{"num_hidden_layers": 15, "experts_per_token": 1, "d_expert": 352, "hidden_act": "relu", "router_score": "softmax", "init_std_router": 0.00685, "lr_router": 0.000961, "vocab_size": 8192, "beta1": 0.95, "beta2": 0.99, "max_seq_len": 512, "train_tokens": 388400000}
Below are experts of layer 7 (counted from 0) of a mixture-of-experts language model. Rows are named up (a neuron's input weights, with its number), down (a neuron's output weights, with its number) and show model dimensions 0-95. Each number is 128 + 24 x the weight over its row's rms, rounded and kept within 0 to 255. Numbers have three digits each.
Before each expert's rows: a language model's description of what the expert responds to. This comes from a sample of Wikipedia text that the model never trained on.

# expert 29
Short fragments like in, on, al, ar, con, trans inside longer words, such as rec-on-ceptualization, c-in-ephiles, Tr-in-amool.
up0:085171133145106113104112112125119123165135089163128124140128111158120130121164123106161111168081160183088092143141105150128107133098117128163146165089118138136118121107137134146133113103099126134097082074145152144123112159088147151130126127097139176100134118137096093103138113110116109137
down0:149157152089135149144154137110123129100138123145143122121180140098129108086125085121126129115122094172153139146122147092130105101087142119094136124143139127089132114100112124102126135130149116139152094164082130098194095120140172121121133108053114136111116153156138158140102093106140125138
up1:112118127176110151075133163120162123137143147082157137165109080100126134159143129119111102123073135119104113145123136102110089109131086132136144138139116110144098174119042124122167089105153125108109089117126111145122151104117133148129147128135118112142123115090120129139142077147133138120
down1:125137136147124126112116145133145128101122104104140082109137128127108096103151122135126177124125124128075128156136156124159127155166122130127108137156118101129132137076081159058117116102108139108114156148103142153137160139085140121108134197118140142108166119078169132143122104127098095100

# expert 30
Time and life-event words after a subject in biographies and plots, such as later, died, former, first, married.
up0:139143102138101124125141117165111125131147102132088089123144143158119114104139111116136144182089200123144146122125108158076092109147101138113162150140144148116098101114097150088169130135131135133096152125136115148117097125088114157080160110100177093134149109121162157125124137152130131131
down0:137165123137084156158132107122098046128125134110138128077098143188146089139195125129094123152140113092137132125125146140108106135072105133136126131156108112099127121110157113092138100130156107110110097103132140162121137149137104103119146130129157124117145099129120127082143150114129124156
up1:134129147135132103120096141189143152148121147127141100169128098126132123148122154137095114147119156126115130133136073128133138134151145151135142148166125114125123113115114181156171116139107150134129107161097154127165096108102121161123108125148112110144082054121154124101110134153133063176
down1:134131115096106149120140149104114124159160169218133106090108111136094115118094142160111117111144107111133143135138130146125159111144129145150134107167132147129157137109099110158167086126152093104147093164122119138147165146157120139092097136135124132153161083089147122142157156161120129130

# expert 11
Pieces starting with st, sc and similar clusters, often inside compounds, such as Down-st-ate, corner-st-ones, st-aircase, Sc-ots.
up0:120121134130134137122121148127132144154138121132121120111055132163117072077112085083142106154124104119073139125104139124097105154129137166124105134123134132159143113173193132080127174158130137153099115141114120117111140169131134088106128099089129118138104128121148130123171139118155134106
down0:121132086125105093128129124078079092126128109134146113126115129080076109106129115133135124133091141134105112084126107097130100115121131187179104145129141112130122122134146077133106154132134130134121121141082121123091125166128137145113169170104169131129106123168138181141161146110091128116
up1:122142148142119159141137135115105136080158118121128095118125089150125126161114123145100166150101166094135146073124155139144117173139158134130115129118144157118127108115128093096145120165130164127147146135068100154124146109149113135113101115133065152101153090092077126154119098115091133126
down1:092135073110146152116100126110148150169126107151132104088108144098164130110123128169142116100146137143157145160142124161102111176122143166153127114108126141092129101111124117140132114078136173100121152152082121111165160165124084123117184132130123080131136128105139126120153107125108125105

# expert 4
Word pieces and accented letters inside foreign names, especially Slavic, Spanish and Romance ones, such as Cá-d-iz, V-lad-imir, Gi-ov-anni, š, č.
up0:098153107123163167127142115185136142153141101133111130122086133142080117118100112113157134115113148111119120128106146176150115158127135098143111089092119093155128127117095067090104122118105099139165132173152160126130107146114106131082158141089137094114137122114147139124136139083115165116
down0:160169136114102070119095123133136105118133120119089114163153114139174132158104137116170147115153092173109126108111151111108115148099116154089142142143132159126149133140151151124157116177121161088153131135092083089159130075124107129112105109095101115140108132132102111107144099105111122128
up1:108095118121115142101131148179148122163115155117129143160121097124132131132129123165105135136131103132112134096112173110094146111104149128132123129179123118158174125134147136127097157099155104129153131158168111054125094134101135099123107163154112149185136109131156136119123130166079125171
down1:107113124144115192134134128165134167152069119156142139124079109149148125129141098140103110125162097127088097135151145126127154127084116142130130083115137120126080101172101118141138152103164136129130133162123147089149135088118096156143148158114111107152147109184163108117113120118131143114

# expert 15
Quantity words and inclusion verbs such as include, many, various, at least, plus the space before a number, as in Sections 7.2.
up0:133149150159108122145106164139119155090136144131102085101161104155112164149155149066123117104122138121125126129155122109126094135150098122147167076087143130141127119120126119110146124127173128096110101157156088150136108140113126154137154139119128147087138084109126137116113130202121139081
down0:126107106157148147143149109107132140137119090112138110111154144118142139121169112196138140112127144101121078134136155146132184084083134111145103107148144150129116127111156109124111081090111114109169136126074106117147126104102106151136146137133081137104093137098108143146076115133144129164
up1:161105162108124150111136116129137111133109125133127151162149115103106125116173123103148096162157126080098135108156095109140172104105124114107110122182130164148066139140120119102130105134136105105145132134138148142167114108139116138092142109095162116160107150116129132134118151201075128153
down1:154115122166139098118114148118116131086125124098186165113105110127127139132150146108124122162160100113125121175147129131065131146109084116133100150132107106113094125145134159098141171139076106116178090126162113175102100108120124155123106111154116126136115123131151131124094133093139144169

# expert 19
Closing pieces of English and Slavic place names and surnames, such as -shire, -ington, -burg, -ford, -sky and Midd-les-ex.
up0:134129131137109125187135116092122136167131123159107102093133165100096150129116125097115156111104136127134120135163113097119112150084105141107105157156116147087083156128123164116111124097184192107140176136130144098138145165110146125094116110122102110151152085129109137137112098110120129143
down0:124119133116085115121127164141139130184098135141111073100118143114107117133119143086127122097125124134135166109130125108136101153121103177107153118182103146099069154125108094070130109157121102122178156141166149137143115124118157119105125161168116153120153128096123142100132110156124130140
up1:156110107124106160151178147158093135098077133125104149138128115131125107120101142124146124127147136142117103148101078091132161105160148091138171114090085147145150152173127140136124151125134132094089153128122195149086112144138117102159115110103175130099096134115104124117119141134125148122
down1:119106141129124125149134075122076119112145116099131169115138144107103129131092108115098138118086136110120059108126133150156138140136126139168132150119088135164210098100143125092160147146146107147132137141126112135113183154110153166098113164119142129097154142153147129126117118115147146116

# expert 8
Single capital letters opening split proper names, mostly foreign words and places, such as K-odamthuruth, T-ILU, P-ābūql, L-ithuanian.
up0:126125124140117129181126119126134165101123182110122147134140132086092154162104104114134138180111157107117150146134119107144152158087142123149159110135170101177147140108139148112164155099185093176137131109165136136156131131134137100138167104128130119105150150125154138159142092133105095126
down0:107132158149140043128176096143159104098128059114158153103122106166124132124091126133183135136128122091086146101116128114111115140134138127142123117177115105145140120144111165133115074120166131118142146142115099119145125143120122121145100095107125136121120090123126121155145110126086151110
up1:137163118115145124098109188110086111130146113125123154138139106149125151144121123131114124158142077080145101175126159127137093159133127118175109164108130138148115136082112124174128142135139079118071166131119131146101114130090080149110097163095129100116140144143098105143122151124140130124
down1:107105118138129109120158158139159110130136090117087173155125136157148077121105131122160142139143142127163131164132115103154114123069125108116116168142161105144168123146114095136123048107169118139132164142149095157161105149142150122119150133130111148157103101115104133129147093125090136115

# expert 31
Pipe, semicolon and colon separators between numbers in sports results, election and statistics tables, such as 54–64 | 12–4.
up0:165156121144139109148124165101117119133121116125103114119118096102146138110122102120121142114134156142126127125164117138123136106078115112115131142112114157149130124109114125122131146085141125088102100119126139116135093131147185127141108139092193104115144143115092111119060107141085195062
down0:084109125163104138120087142124135136104090150113126128106164123124129158101107149118128113148142162145131131148131149151147117151170193159081111125107116096176144102104129159116120122103125147093096113155156100136165089101121151139149119157100158130122124144146107156152118134135093153069
up1:162150093109121122103102165082114132126126105116153132131071145148084109126120103125170104147125101114156159113119107110137118119090115119113117106161122114102131111116113157140148129173105119097117165141097158098098125133168093115110098123142123097088133128112130116136115089085068104092
down1:131126115116139107136103154145126132098110140161127133145123147130066164131123115127182136086126095109096164136157121154153159145118089120144092158122149106141122152124115106123138097088115159125138150128121087106122128116100189115093124108125138127160119139185164118074147147132118082103

# expert 1
Punctuation and separators inside numeric data such as coordinates (°N, ″E / ), page ranges, score lists, thousands commas and table cells.
up0:101126124114116125136127092134117107143124138150163160125124138176136149098163114129124122125102101193159112149140104149155164159076135096096112177128156136110137155164125137182153144142180142104122145080160173117113108138145123111116112155156162161111128141141107133145125118142117106105
down0:105097131130152155132132100084151121164187117124137125126146118119149169100143134165135131097144133110153131127110111145157140130114112092111135146115111122124139154093132110080099146105127107092169127156153120151129108128120162109077079169135105061158151132145144159127144123161173130128
up1:152156133116138104133138103143148125123157123146138142086139144130120145183117070156113154126162127124093123162164082081127092099087121115119152152155101092153132097109114110152119137114126150137069146105115163151119176125116156105139182121125107146117119149112132082131132108102129132111
down1:095132129152108142131117169094083120165108159138164137143119095144115089144116119135120120109130131102086098112141103148147175114157090129180117170122130140145087142152153158097144122137126138096145130131127151121143113104103104167129144110092127135130156159084151155132115179099095166126

# expert 18
Pipe and dash tokens beginning table rows or list items, especially medal tables, plus event labels like Men's and Women's.
up0:154103154136149149122146171137175091120127108148131124127155050099125134137114149147118112156103121150119151128140162123186080139138113136142132126095170114117143144143135136107116093117109152120148161112134124121125148130183092116119136081141116136140123138105105119145120132067176153088
down0:137117123152141094130115132124133162096179139109105134093162151193151102132140117114112137113135134101118107160140136159082130139113123129130152130139140115159146107092108142141113093080099134135086064119077145119131126132149077117121161108102131121111151125166149146170177140117135119116
up1:127092117125117148139137126131116135160128164106128135133118159110101156127171150152142103188132075103094078169156135148151155128107181112118123134106127121179125157116100162149143146103121148133117140115098153117137116139173130122126147146148090146117145078135151156148078109120106160146
down1:129125113124087138107131137131109085113133149116116110132135131155125141144109144136143147108085153142100117064102122133133130149186109106131128106163132161103149105159185167121091109110125124092043151141157138110109118097154116126127091149127089157122132118121123154135131112107081114138

# expert 22
Mid-word pieces of technical and scientific terms, often ending in p or t, such as apop-tosis, pale-op-athology, meg-ap-ixels, catalyses.
up0:120139113129118102093127102157153135122138136171105092101132156134132119096139123125130095147113127192131120138120094067139080163161126117152138084107135171159159116131131153142147106162097096152117114158097124135148049132113131143124123081139143121152112125128128119101090115147130146129
down0:146151140131080112141145089142149113096119114140148114158112130111106169166138119149125117113124106171136127143126155109148121167141122137135167112112086143120157108063119096108140125094101152183140135124103143128130097146122192160092152131133149136116143119123127155134076097116120143180
up1:120130156080115125102127133103129157137156068137124130146118129124143138104151164125103101139115150133120133101077163132112132136159115116160092143127105136093163142141119126138114151154198080134126180140144149093125108157124108104103108135091129127103099132124115113119132107138069098181
down1:098104147114168106142117159114077122127109103149129161123084120099143130144124121079123105115143150122148125131141144126121103145115126072145114165163165115102144139111117114151130136170098107139166137108112160073126076080117135149131142163114107138182157107151122162159124107134149130140

# expert 12
Consonant pieces inside proper names, like the h in Dalhousie and Manhattan, om in Montgomery, plus word-start th and wh.
up0:150152120089114117135155090118111123143084117132150119138138192141128135141087096140133138137086159160115096121134124130142114145111077143139135100144164180148148132110098156167117101134157137157171143108172134155136131127080111158115117137151112126126149088100129107123156153104132147177
down0:156127120119130073131108159118091154107126151127157090152083142098143121121125109138129111132125155145121130144144152078156116109189191168125158130113128155067162102133158125129097111146125078132123147139146144111196110145122140141112132141112168127092129126113141139127129137115119107113
up1:193161162121132141120124094167131083114135103134126091133132070140090166136109123109131097139147135095137098141123118134126138097148125100123110126170156146153121109136092120114111122159120144124122108161137152133120150064125093077103110125157106108157141106164139121127168142109100132093
down1:138128107143151125104131121126098098070123140080142134077122171110136127138097118131121099087130142105112102147083126133103159087166200163129168122143121143128135144130158092124162117089142091131156125120123139114165117124137161129073115103110126131138147120116175140112115129153110126111